Weights of a small mixture-of-experts language model, trained from scratch on English Wikipedia.
Training: a variant of Muon for the experts, 349M tokens, 7275 steps.
Below are experts of layer 10 (counted from 0) of a mixture-of-experts language model. Rows are named router (the router's row for the expert), gate (a neuron's input weights, with its number), up (a neuron's input weights, with its number) and show model dimensions 40-79. Each number is 128 + 24 x the weight over its row's rms, rounded and kept within 0 to 255. Numbers have three digits each.
Before each expert's rows: "comes after" lists some tokens at least twice as common just before its tokens as in all text. This comes from a sample of Wikipedia text that the model never trained on. Tokens count by the router's weight.

# expert 12
comes after: " |", "|", ",", ":", " in", ";"
router:112145090134130130062139172167123099097152124132078145106111138173161148176133116110134163101131074109115165161080119157
gate0:111132137152145154142147149155150100137158096077145142133148147110095168122141147077136121108106148104131133118094125132
up0:124117121097150094159159150137145119115107113154117123128121165129149154165130124112108137116170123166105092173149137128
gate1:140148113107110105131100151102141124102146150133139124133136166119170109142092139105099148156119131133160108140181098110
up1:112134171157104140130120152133137097118138097153106121114102080118140140121108105085128118122138152130102051135163109126
gate2:116119171124154137110118118155076138118111116122152091111134127102081158184154138131128146125144107131093132123085122092
up2:166106130118152165172084130128145129121163158126081143117129110106139150170118136175110119115134115113142126101179110179
gate3:167105140076132121102110157155159139123152131150135193160113134154097115152144165084152139126126151102109085127090137137
up3:170119140142132184127143146173121191132099144124087135101162159120138119084153082116128098103120102093160156162116141149
gate4:109126093131166145115124135111123186149123124169118115119096188150115119159143135123129133082157111161127114115104122127
up4:131102086121114094153124128113120141140117159112098183113105151150148117135108145066148124151134120153161142126121160095
gate5:174134105139105128061053148160155089165156130135126138121130138118072131144125127151120113169148119151131172090148117127
up5:094089104110111158121135107165138159081105157178154141074138173114146154113116121073103114132140102158152130143157097093
gate6:135106128133116145143147125135153173137053152128119117104127085113148126144130111114137125152161115149134128103091082059
up6:109106107110065157112104138158145173186133123143111145147118154125108134153151128140112124129109115139099141109109156129
gate7:111149163112114124123151179090124115132128108107117171093151101087129161148130142128109133122114108120159144143116097128
up7:143176113170120107133108158103144136122152137180173137130157082139114109153148083109120132118144120099086163119159151151
gate8:092098121149103121143096113155124138132124168137136144107094126154136119181083114101102153139139136135134092104104152176
up8:174113131084112105120146111155091102104166161155129086147102097110155132171122095133104150162158109149125145132126147146
gate9:128119127135159114126135149138125122197108142145120106166115104085173152105136121114132160152086128132127142136138092173
up9:053144158140162166157147141129109122177108111167102140155067114114125125104111156102154109127133124129104119146127114150

# expert 3
comes after: " the", " a", " his", " was", " first", " their"
router:139144126121150127144150129077106148169115115134108149114146112180142162087136133126134118165113122137157158153149102101
gate0:168096142146133143099127111114091112161109151109139127119115179128103144091149129113150158110085102165118110135142111138
up0:114127120143114125139153145116109153144107129146146159180141134139117113103159129073131093103096097107151119121126136129
gate1:157121124104221135122124141110124176122144174085199164140145138152089119149142138126118090136099125105101147079138121137
up1:139115109109146125153148135124154164141141135116126125112080076184085117135152164153143133112134103118118116138124122111
gate2:107138088120159175107095178130134138122099107135129119112130090118160075127136092124150119153114134081104123133106101104
up2:137116151093122121123152135121135164121086152140132108170129146099135126131182132143112147115131095116126077166092157103
gate3:128179142097153123167121131105129130109151128080130148149124071124162123117108141141135093133106123167136113132125145106
up3:152114148115127135133136168154102151101123125104148125110121139142126131114113130117134128129093121129135145141117121126
gate4:128120173120135138095101132130120111152103133135099097129114168158093169168146121119086102132144127097119167096116099121
up4:130151110134161165103099130082164138108156142115087107154124112103135100097141147116109139154106157116164110127137181144
gate5:129104135083120100110152155098137131102140129091126133150141109118130118124172111139174151119142121140112106141149154106
up5:077126098094134131149119116118110143164153148116132137146132069086192142114145103125098120127138146156148147134163183180
gate6:093090107097161121151095161139128157167131135127134107137128115083123147148150162098110073119113132168142143122116154096
up6:094140126085084169162111158116161093135186139079122158145129094110105126126138103151118102156126117146158155113117126123
gate7:148154152132149159121170136124162088132119152120127160152112144115150130135124072151153166116142114169141175186081082114
up7:116139117143113098138139119109130121107113158127106119119066106136102148160136149117144147127121100059113129098114074118
gate8:165116124142136093132074102127142123132142169158137158127106175151139191135122133129119171127152102123088103123139148131
up8:109182121124152107139107112121158112093139131190156163113118087090100136092110160121106085118115126140138128140157124110
gate9:145141158112112105097125153130116135155147119161144117103086163152098125127140161134124105150134138137132118142126097093
up9:131102116125109071086124130100142096181136121142134116102096075101086122115127157145111120159142136121112076098151154127

# expert 11
comes after: " ", "1", "9", "0", "–", " ("
router:148140085106147129098114172192158131146130098106161148116109123152163105102163108109149113115113136116157148165124157119
gate0:101166144142052125118126098095099160159133170134099068144146130116152127110111119119134140093126147161163104142083123159
up0:159142145137109123165113098103090135173147092130065131083128125143188168143147106114131111113098104091129178148141136132
gate1:119142142115136146138110145152133111111133127122181151080127076135149130107148152123142081113113151098127188142127098101
up1:134144145104128113173200118157120112125122129141161096137121111134109135166149095115126141119137085107135146132125168142
gate2:153140170138142151126201117150111175136150143117100164142093121124123103104094148139133166105107137110140154126132187114
up2:127159104074123122141167092164143120095150140114122139149120064130128124133112100116120110126117141134124127084138141161
gate3:131126116115132127151110138132117083147124154137135120113128066175170095168102130121150146142063113143115137151125159114
up3:112125151138147166126174164098119109111139119152157148112149108108138114161160133138174119119129156098139160092163177151
gate4:103215114132128158127146097120170142104165122126155134090120108173140135144141089146137076095123099126135105156103140106
up4:076149166115104133152126112107120138139112069113148135072132148146113153143155163122118129137148138116119123153135137168
gate5:146081153125098103133107150136137149146117177127158132108103116118128102118148146135093136121100104071124112154127140138
up5:143108138063131126107159132132133135142125171164176093162097150159145119097112128158111136138140110123145094145119108122
gate6:139118132149133108162150074161090126158110124136137164135145110132130161136118130134140132114148167175133110120144109151
up6:128152120111129125135111119081141159103142132124124088146161127137148158132159082148088102149117129076098096126143146112
gate7:164108114145133105121102142156122161108128183142131099139076089142136184101138129106107128148160144115168136143122123063
up7:166142082127152105132096132113084142141081107126172119134141090114104176143133150141126095143132080140165154099141136111
gate8:100108174132147140061148113132104108131128145173120115125139117136063144152165132144142116116143121138148115078118134107
up8:129174174113121169089151089146123148122130122169111094099104116122146111112115107154102103116106098151123138111133124109
gate9:111123153155108158141082149112104147172186121083124125089128143124139136109115101138148143141098158122158118134133147119
up9:112144122140127117067107146126117166158132120114113105141123099112158148100139112060101101133089143122155140125165118085

# expert 5
comes after: "2", " |", " the", " a", "|", ";"
router:161132114142114124141145136182168094127100138168102159125136133131157105133125153097101119125099112076164139156134103127
gate0:122164135081155134188146157136125176080110114115111140141137171097141133139136134117087091153111139135173126122123090087
up0:178126125124098123092127155157138170097159154143139134140151118116118058104109122111134119057106142086111115170125165101
gate1:143064164089125116129179163077148105132141111157112123104095101114133108119097130177141109139104121132149090112138115148
up1:106146127165135158108157127059122148114112179130145130088133108126098166132135145160132139099150158126082103138116125118
gate2:158122118112155115132139180113118140105153119151094097127102145069140117116140121114121123128128127140150150165133113136
up2:156143115149110174112113129131120144054136136132126083096080107129108173163141122144124146115135108089120149140128133121
gate3:108125156106114093136125121113140106171113119099120143115114140114130119154119118113101159145144114142091116129099132136
up3:115161110132149115165143147111130131169122131169116109148137094144086152109151101133134134140118137137114145104125164119
gate4:170148106091127127137162139183105169092145147132132099106177146127129098128122116127117081081126142146132109119159131089
up4:124117134112154114159127108167154127119129096149154129114156158148123131152121100110150177146143174149122119092132138079
gate5:172132119111145152153127128145113136120115158119169142097125089167185093125145076146174140091122132075154154146073104116
up5:171120151096134170142111100111120170079117146108142113106141131147166118128136095143151156139098101135157098174101137171
gate6:125132084147141143141152112144108145143102110151145141086133103127136143164150154130147113109099149090101136113103108114
up6:133111125140117117125119174106120111158099154122159127118171159122110113156140115133170129128114105141147129162122126129
gate7:109106138072158127179110111115148113122133142132171128182119160165194120140136167124113111171106136135133112068100147120
up7:124161088108147127163129121147117119115114137129134131145093121102156139151141132101089117138130132107113116180098173120
gate8:080167152104118125140137143153159141099164096102103128130113113136093122135130121149151125086103116103126130193118115113
up8:139122148160118160117146128101117125103163127110134143071120086082097129146133131103109129122142095129132118115149160126
gate9:084138145141152145078118090180116099086119123092107143142095121110139110131148134120153148153107115128144170107164129141
up9:121109136137084147149094098141111084105156095138099157122127148145172157124123133112148160120151110105087143105144078117

# expert 23
comes after: "\n", "1", "0", "9", " |", "3"
router:131121134131121155113126126128113118053086152103087161125138138117174133139146119101094115104101131114162097145131099161
gate0:077118123109170172099159082142102114118108112127103106134131129154150077117119119115125107081102163152065080124160145159
up0:094112123138110132096122115146117145165147135125144091112151144125111116124132118152154082111166150110150086103153112124
gate1:167088147139127097137131104119098143112108135161128116141103086086116158082141188146133116150107160083144102179124128143
up1:111078133119089130158150178131114114116111133144149156092170122133105128111128134144173184139137126128120106137173146135
gate2:140075164130152096137152136139142108112125139119163162168128161086120111099152101131123099180125150145098122169151093139
up2:139121159122099134089103153148121128162113105124195124117138141093124127138161134111124140125105148110126119149128098122
gate3:117103130148137137137153148148072151116122105111110151090092133106125099193133098145101121131091165123124130124149141143
up3:180096164120121110107137136104122105136164120120091100108113110169117130150134151180134147112091142145179140123109123142
gate4:126123123155127158148124177107103133126111107135069184212125109141092141084131094153101142138128097149176138145134114127
up4:143097131135124141109109114106159124147115113151104168146108103100106084150153114115121134115086125114157142136104148131
gate5:128131154107119123136148134106141147110150080134167106152154127112093107142154152164102128137081157118160128193174137122
up5:102155174080139107180134147138132110127140093142132089125117156146076172118184141117126149119119134125102141102127136168
gate6:129111114143131164102136143125144124091084105106125150153109132098121143160122134083099115144133099096120108101158119105
up6:146169132112148147135148150141136159136115140139157151145078145147113104132198122154097131153108072129129116179115153121
gate7:138161131085086123124144135095089117087100158121137119149099102149181158142161167159126148116092136146093145109163155130
up7:141159164129131113121128120099096161134094137157106125135107093145140114185142146178168117115163106148120139108165135125
gate8:139110151170106109123102127120122144166154111149128126142146131173160127108112112163107140105149125166128122116151128115
up8:113155149114122135091104126138134163147141106157124171175110109167162148103122118172159095160121102120133102126075164137
gate9:131140112149119156156108144113082097123139104066132131114118099097107110096140143155105128170096147152106102147170135133
up9:119104143111120123128165162139133091132145126124099134149167127106121112140117175125122128107115156149146104103124141149

# expert 25
comes after: "0", "3", "5", "%", "4", "1"
router:132132123134115159131129074102097100093170125168203153110141119086120113108127146094122116095131122101112160164121125151
gate0:148151116122110113114166142116096129051141131180103139098094130139131145128103146135125177108087112129146129135108146120
up0:075154143153146113133106116107151111166099124138106140141160099152139110155107134143132085139114145162132154076142164148
gate1:118158097079131111128139166114157152101154123159143112126146104115130103123121137141146113166157121131119129114133132117
up1:132108132136044086116140141158110122092124124128132104128122109194076142138119178135144120093139171127114103108140119135
gate2:159148105109109141121148126092124126145172127114150159123115106123130131093135129118130208083109123108093114122108137134
up2:124137127109149117120126140128147127166139140175108110073123106084117138146121110116136128119122129123122141121181124176
gate3:144138149158130111150143097136083115084192106111150123137138136159110111134179136114115104144092119105165087142161136111
up3:158117148134116144142125076113115110098162114125124161185151135169133119128134122142137112179166152086110136122176108116
gate4:155101103133155153086131116114132139133169087140123093140119163126121126122172090083113139134109136110102124103173107092
up4:173147111153157139151148104138111124137132100146155109135143079137127141134113162105115120172072123119114172082146101100
gate5:116103114158087139155116113144143129118160095113145114136115098141177108130160135174124107130085177146163164088085122133
up5:147136109127093138116087155155097147130131153104150139103082119175133116133122124129129082147138176131132134110132138096
gate6:157114102142176138100135178155089137122123115116151145102141117129130156123128074103147110119168153137141152122134121140
up6:139097149129133139150116113177079122140126120113121146101112135112107108119129119110093128156092140138121154102138141137
gate7:125147132120128091124141106144078102140119107079107138092134107117129093118111122104164123133103114102118170158129101133
up7:178152128126118103054117143120098131109114090138151157098140087103079133119159139165151151120160155127143133146142082150
gate8:065124133105156118131118119115133126139148172132130129141075092104150158100093136098094143090178112129125135118099133115
up8:150115097123145136108132103112129091070130124153114101101146127148106120166070168146142141129130135104090104150113114127
gate9:158130135135143115150162117149146115124146104116117113099137132111141161106144113110081113156149138173132088122130123122
up9:121129119146166136153144142125109146162116111138133156086151120090116145119151092105178108158144121148130104091079116112

# expert 22
comes after: " of", "\n", " in", "'", " to", " at"
router:135170125110139147096119137131138161113117138128178097157159129164146113084118139112154090168095125122159127114172123163
gate0:155134100112151143147167110142161102125113118153123153128156088119145122094126130090140128089129165101106101133108130126
up0:156157141148122158147103092137130163132096126169115093148135129164144118176107129138121155135153150133113142111105099122
gate1:140153137121142141180106120126099140122157117089150139152138086145102119140105130138137105147088151174126107079121144130
up1:121135132148122125136157101083133151114087110131158154150145131158102164128116125077048142082167126132118149149135128132
gate2:145123107173149133168140133125079123148172112103113133152145125092128114156130180073132099133111133106116141094173126147
up2:140120139093157136178096092141142118155060119120128176101139151086146133089110124159145084125143139101115111151120167124
gate3:113122112105127122139187129137110111099128150133152102127123133113144133148132132079120172080092127146148147126103111114
up3:133141105152160166134151114092119134100108154166119134132111145182106126135132151129167122148162143138108053110136160144
gate4:165132106118128134132141147190085110149109134159132153158156097148131124157133081118106126121111132117158162064123118072
up4:135111123112127080133118144107154166100115140119115128136142167194128137102152140101156139154124091169110136106099096136
gate5:131110127072174122148150133139129117106099129147157102131123094123108135110103046157107131110151122107134135133120147092
up5:140131075152144112136142145127142159138126143123164105117100110123148145125102144099098165133100140182142127156142081151
gate6:117153146104120120085144085178101137091118184170144132109119113098129122150133106139123160102162103153123080141114112181
up6:114141108105121104107113103166132119094090115160169088166128140093153108141142123161102123152109088176113112152083132116
gate7:112155126107170084103131175147123102179128155114117126130115128092130134150123125123126103165117078087121123141151183116
up7:132167103094125094108138084133130125171116130120139097124101146110095126087125135160107112161134112096170147167099119156
gate8:099138126114129110100111095167155157074135148125130108130131126097170127103104104119097127116122093101093165135126135123
up8:102112114121087149162112121153117119125145074139134116104157150074113093146176137144129145110146115111162175141122100120
gate9:141162140097114123097113078167090131117106156141148114152142089121101132122153086145138092156123109078106151132144129138
up9:150120134136164094113110155125109103159140119108115167125147162083121128141139130142147100136102162086145128172119108184

# expert 14
comes after: " |", " ", "1", "|", "2", "3"
router:146146115131127149095140124152146172114116117169123153120114138106112094093117170082122097111130129100133116133151156165
gate0:114129133155157124146153103129151171128126146168103132131135123133096117168161151145163139149130154077131091097113145114
up0:094136142143119136142114106147137154152093145089137071120150135137120121126125105175163102129128165126152102108099150114
gate1:112131067124080093160146137133132149145095115145119140139103132168179134083126135148138110109122177145138115137154153137
up1:166122092114142098162147078107149101151143128123152145112133148161131123129126132164143163108146144136106119090091162152
gate2:136160156100120106150138195083132151120127146102126135106134140145100119105150124128132147150130121108119173125177105151
up2:083162107107132097152139127131135138079136171116144126151163131093157136134142087084176116116131146122127108082170101151
gate3:109120163144118088121136138178104157123127141117118154170109113114100108140148121116125143093132134105142171086113122144
up3:124123120153107119095143109119073154136137102118154137147123097111163143097148090141139147125168153100119167117089138061
gate4:182148118105122163119108144160112168148106109116108130126081155155142121184215125146096154108092166112115100102164100104
up4:140142125125135130120175122077127123105084171106136107058110107133172100147170092139119108126084153109120176117116117144
gate5:098114093094098133162142119163143136160152154150141126108102093167132123120140144116109160091147136132078083166117120173
up5:109121075135120129127161120121151148134165128135086161108139125155130128173117162098135128137127132122124106163094113118
gate6:141136164152130170128135126123115126117078125116139154145164142137142127139099122120149113121179137059103068124088119117
up6:133133097113117178139107120125137175119142072140134144142183099119127158160120141172143109116178109122143113128098102097
gate7:115116156133091112127094124095125104131137113190139126134127131119129148123140167139124145120107141142133113091116123154
up7:082119124065142148135137123136122117101104107143159136152095120085107180092127136150097099137116137140149101132147116119
gate8:128088146098122115125111129117124087095165143144080136157143151144128124132122148183144158140134134140158139121122080156
up8:132168154156150156140104138159140120155104139126111136115122085116111187143127136133114138095102130104131091112130168109
gate9:148139155159171132132143120146123174117116139116065137139131134109130130145137132094123135147103093140125119113109116169
up9:137189095170162134100123123154093134109166093123104118173121104174143119129147074134126142135097158137150166142124125122

# expert 27
comes after: "2", "0", "8", " United", "7", " in"
router:125102140082125111129144099132093125100114117124109124124133106092139152102096144150128140117119130125118150171146103107
gate0:146168120145093154165137074128128146115151132140101100094127127125137135120106136116150125126148092126143124107116111107
up0:115115127110095118162133116105114138132148110162137104107130123100134099138092101089123160102144108111115156133095093114
gate1:147141138091144122130079142113104095157112163070118129107110094147091166128148136146159118092154116139130155094171097147
up1:132137135118111089128099152083125100131134149115126130107107082143133174113115155108140172109166110172183145162146094125
gate2:117157123078153104102142077109133115097134104138112151132155089148156117114127140133133103151098129135175122165114106150
up2:139168148124155162115127092142120148106135107151123114167184106138122144072114122134094136124127149137134132117115132152
gate3:141117116110118148106138087083146108118113135159115136156119111121155136128096137117165127109120176129105164115132124155
up3:101112130105118109153121168129091081112120124161127137114147151129128158159152134114116111140118121133129138121084165118
gate4:142132126124105114133109143159143106099157152104131103133123097133163116139128115130102140181144130187123103124155120135
up4:068177101147149176095120108130121102130176074143102080142148138096090123109130108137145123134114137158122117122092130136
gate5:108168123103147144109136102100127114137102142137137152149127131145160076151108133166160092157086135145123129112109131090
up5:116151114095115140108139111095098124133113145152183152123084171153105158139102110136104140098117109113139112152124150118
gate6:142159138121144161131088113107148092118140108107118097135108116099115150172128146127091133135124100143127141108152120118
up6:109173141091103175138144154159132177166112107181137166130175144141132139090136134151156145107119095108140122125070122126
gate7:153119120128119118152092119161124114130158129112102100150109097142099117173148106185109178125118142117100137129132085128
up7:139149136113096175141129123097118170135137172154101134162164134157177095168134101097117129129115122121154134134151110130
gate8:110132152100132149164142105146083119136133127156071134113139148111114144114146101084139184105124172153106168102129130108
up8:165145161159153160143140134122152143132135095087141133113133118142083139136107134085110097089107143104147106182113094178
gate9:140142093119091157119131126126126133145153143151130087108136113125127149142123139148125105149142133154109125162110136105
up9:152106103124080162159138118130119119125145149128100127108107173126207108156083134138146139123133121108138175136069096090

# expert 29
comes after: " (", "2", "1", "(", "–", "8"
router:146109125138102183128083137137099108098116104129125101147121121132077114103161127089120098123112153103126151164090158121
gate0:128126139141130134141065155101185119146161169162148146157096144131091132146129130061137125134128106155115141131124146141
up0:149113151134134129146116077120106147179138094077131083176111120125118143149120137102114143115167119142159158125163179130
gate1:151088132125108139156159121114168137113083135112105129119170129092115104137121151127089113107147167117135095110135128130
up1:108108129145143096157091123095104096129117147141126155122139145120111086117121117137122146086174150164130162140097120123
gate2:120136130153107119160127169132121152125109106127160106162122141106157140137152146104115127126191123125136127088112115128
up2:131109122100140154128149128150159143171123108122153140142110097142147113111153142154173175125067158111103117144094139123
gate3:165098163113122168134168129141139076158159164139151121131134123130157128124097148130092128109153106136115133125148162158
up3:101156145093151144148155166119150126137104123116130153139144101142107110127111116128150114094151107151161086145118131084
gate4:136105107098153112165118148122119161147181145111128133130095148147100109098146134150108118093089140124135134126144173136
up4:160127178133153121089114114134114146108095146101117148130099127103084099129095143117083155061177132117159111155129091148
gate5:148126120136122162103165099110132103137119161125114137148108138155158117155137153124141119117131105077089111129100091084
up5:133137165155111158098093117169117194137123129162091134108112143088095168125115157142090110121110112136146121126099153149
gate6:162137151163102133151155111109110116141135131128160131108120133140201150109143169133126166090134089125134126155119112139
up6:125099110113129157129149140114124114122131113167145132140171144129137172157107147119135148126149146112132118081114134099
gate7:154125131117110128176128188104122139126081127101166110136156128126127074125191131111138130144142103129134128151108095133
up7:130114149151131147123097170121120125140113135131161102140130135105112125131121144121138097114168136106120165157117098138
gate8:161130122107154120111093118159169079137113174155165098147114137108107122114168109169130151131114087108119108138090099136
up8:097064095102130123114132127115111117121112131144156150141101137157140115126138135116114133094124178104133149166132159111
gate9:150131117099102126095091138129128103105104124128146136126085090150129135146117137152148140112138116101100100141140119133
up9:143144132133116132140116128142080154181137181118106170157171162101132138149120137142089124117112131116137123124139119136

# expert 20
comes after: "\n", " |", ".", ")", "==", " ="
router:154121144123086172094109113109144107110159095159139191099133098143157084127120144138154140080128164128109157139125107145
gate0:112166134090139157114118137137115142187116131177111103163123154140130149122133105142116105181151093105125142121101119130
up0:122136126196157107152091146118194132148083126109124124137076112161143116146119126117146171123137168099127140132096173112
gate1:172102105156106092154115121090116171140138131124126108120111150098143174155137098140094111148117111151105107109126115186
up1:159138079126176116110121117091152175090124134119102151136137170127130149101094107162092111130083123125131109150116110110
gate2:164150156140146123132104142096105136127112134099105120122149119094165146131167159133118083146151113108147113136194120119
up2:121109127119122125166130105108197129123164133107152138158101168132111100098104100123135143074124137151086087130124144109
gate3:128086136134101088100139063079120116116138119145130123114151144122109114148153119118082189111130163151121119176120159108
up3:117108122078142142204128156137081124133152123118105159125133153162160154156112096118174100144102085153127131127112142167
gate4:128138119146127120161136105143125107104162113183149081148164127079115116136153133133115131110156121153137110141176111141
up4:135091093121117143131128153156147143155099138098104179132141158176142127138158108118137124170135104157148104132132129118
gate5:111143100133104109141119113149150115155141150140146089137082145139158137155130108105147101151120155116086148186103148165
up5:123162128112146134157131141114173129109082126136164106084114071139129126144088110100091119156117163131151140109113115151
gate6:122117136093116097141163160147107138104153125123132100149113106134104100144167138113101148128123130142099147133153141099
up6:119120123104106094129201173138072148096144129139134112145118149142073108147119127094111128142110166131145121167180118104
gate7:109127122120114137093130092104116126111155147086115121152131096098134128109159119151129096118107110133068123156106129141
up7:114151132114125129125130122110163128110151146132153119126104118149171140132136127108079189157164095093191133108103099100
gate8:124145120115137174150182089169092151138172143106139147136165090134089109098117118169130139089146171100123156116112107151
up8:140107139127142144128140139143087175148145122147174101119134113086149126120153122162158108111109129135124127164107116123
gate9:134119107159154129115110070094117118117099128124167151165158162127133104156145146161125105132121153142092094112160131169
up9:122122136135118138154131153114121119133160089169106159118130121134142110124165139132088121128118118120160118117129180123

# expert 26
comes after: "-", "\n", " •", "|", " was", " It"
router:146136141118156128143130150158175137106130115165103145116125076098109114130130095096148091113120154103138096128137125122
gate0:170108124150174104149120083167086150115101094106088144102097137095150124095110092142144147134140130152138097124131100112
up0:084156164135096088115142100114104133185136128108083106113121118149128124148119099100152170145114171111154147136118139098
gate1:111145159149134140108137128172160130064117109108151136137111079089078096149120097105141118142119128117126157091132144154
up1:108138092146110110166111120156155133114121124123122102105167135120149134115138079107142130108131092101107133143116166115
gate2:149097123144082090143165079104126119151079109133130151102147088123127144139127161114117110156174150155110137105139127127
up2:135094128097147099146123154164150148159128125149131127140100133144123143129083105099119126156136168182131146130123104101
gate3:145136153106110155138106120111138130100089138122114163105126138122119178105112120096158113109104141099153153151121153126
up3:119137151159140132160125199124126104141131154129111139145113094150117160161167120164142108127115155131158155122128109100
gate4:122130154103178100086140155121131157155164133152116115120146143167076105123155147129132104140149104161097073167109127089
up4:142132125122168130120156115125117125150102110158108121147124106155147160112133066120161087130147146136123159168183129096
gate5:108131107111077111124132147129121176126114142162106129122117142138101144133104144145162131111094094106115127128159121117
up5:162100124142106150145142120133136120101135147095109109121160132126155121115096139140154145128112089145157118158106114139
gate6:122116145114103071118141144108139100113159123153112182136123098125137115103150140166140123116148097097102127124091141057
up6:137164066128135105125150118151173127138127132158134118155114124122108112135135145122165112137149086133115093087088151127
gate7:141105105119132183118169159154106160122154092132141134160117133118123142075155155113097117109152137115147135161087134109
up7:173148121170164137147142139133117118101066121151108122115127160124148152127123156137108104123150134122108161144122111115
gate8:121177139129174117126145156156100132149150122138146120101141105136117119096206102115146105150142129115132118115117162086
up8:125124167101159125096121134110111086119138087158140154099147120180149098103151105143143113136127107087155128143114139151
gate9:143167151139128164102110102095120137068103098155142126090144170134163139085121097110109117103108155109109138125069169134
up9:093118140114172155150131145099135152151121111106146126131109131119072147156086138093115117106070118125114119108123141085

# expert 4
comes after: " ", "0", "1", "9", "2", "."
router:127080152139140138086145135113156110139108102157147124116091122116092117132112147114141112101137146162089126163153128114
gate0:121148123128128163096149127112146147105109139145149122121097127129131112120138120146096158099113136169144122185145146152
up0:150151105118094116122102122181107154108169134125121120143133096181182137133150145137108120136184146117161135131103170109
gate1:120121161114154152124134149095137111163084115089168110087088150154137153127135085088178138132138128113133123161109139141
up1:152134079130098157101132127153085099102123130134125136119123135126172147149085132138102123111154107119193112153168152147
gate2:101132141130127144086122122140110132148140097079168174175145151114100107125145070106143128122112143120156168137132129104
up2:185116134202183132108067151115159114116120109118125144151146102122137051130126144164096136161138149134094127126129127121
gate3:121154129119139136131135158108146154200078099146137117141082121177116189158115089116164162125115133145116146105116141135
up3:145104128123150133139094119120136102090147116099114130153164087113131107103113156167170109166161077112178150125127156128
gate4:115139164103098100115144141132129115128154130090100090140095125152125081148093150145112123124170124120137111121122137141
up4:151117107151111111094106129149100146156146153120133197097152132134104119124135112132151132134116102135101113109139093152
gate5:101089133165131136062130132170167135115115113118144097135133114127165130098121106118141138120164104161128093117098168102
up5:131127151110138124059122122127145146100117151164128148093155146166156097134110113098133122131131113118124111103123131117
gate6:128117133120136075149110112139114155138108112115094128101096120145141124122093119165145147141106145121128105085063172127
up6:137131131118173189119132098106112117125154142135089158088168133138174157141160152135172108125159108147141120159143149125
gate7:141092154100185130105149151162131113116140124113133144145130124127133140139144144083132152124093100168090147164137178176
up7:137153151141131155058153145119128120127167102132108112181100113063142141156118100138128113100147158130111137099141100079
gate8:092087144122160161103140168130130114165150133147138150169150098168131137126159100103172161119127119119109153096165152123
up8:112111128162134122166108133123168098124165114152147131114118168142107127124147108136110123125074131110113117135131158130
gate9:134136107152139101097132136134196150146139090119131139127177177148146105154121118157113120152112147168142165137093192118
up9:121108134149105139145109132153076141107123158126113128136123138131147153113125135132120103119103117130140093100131082116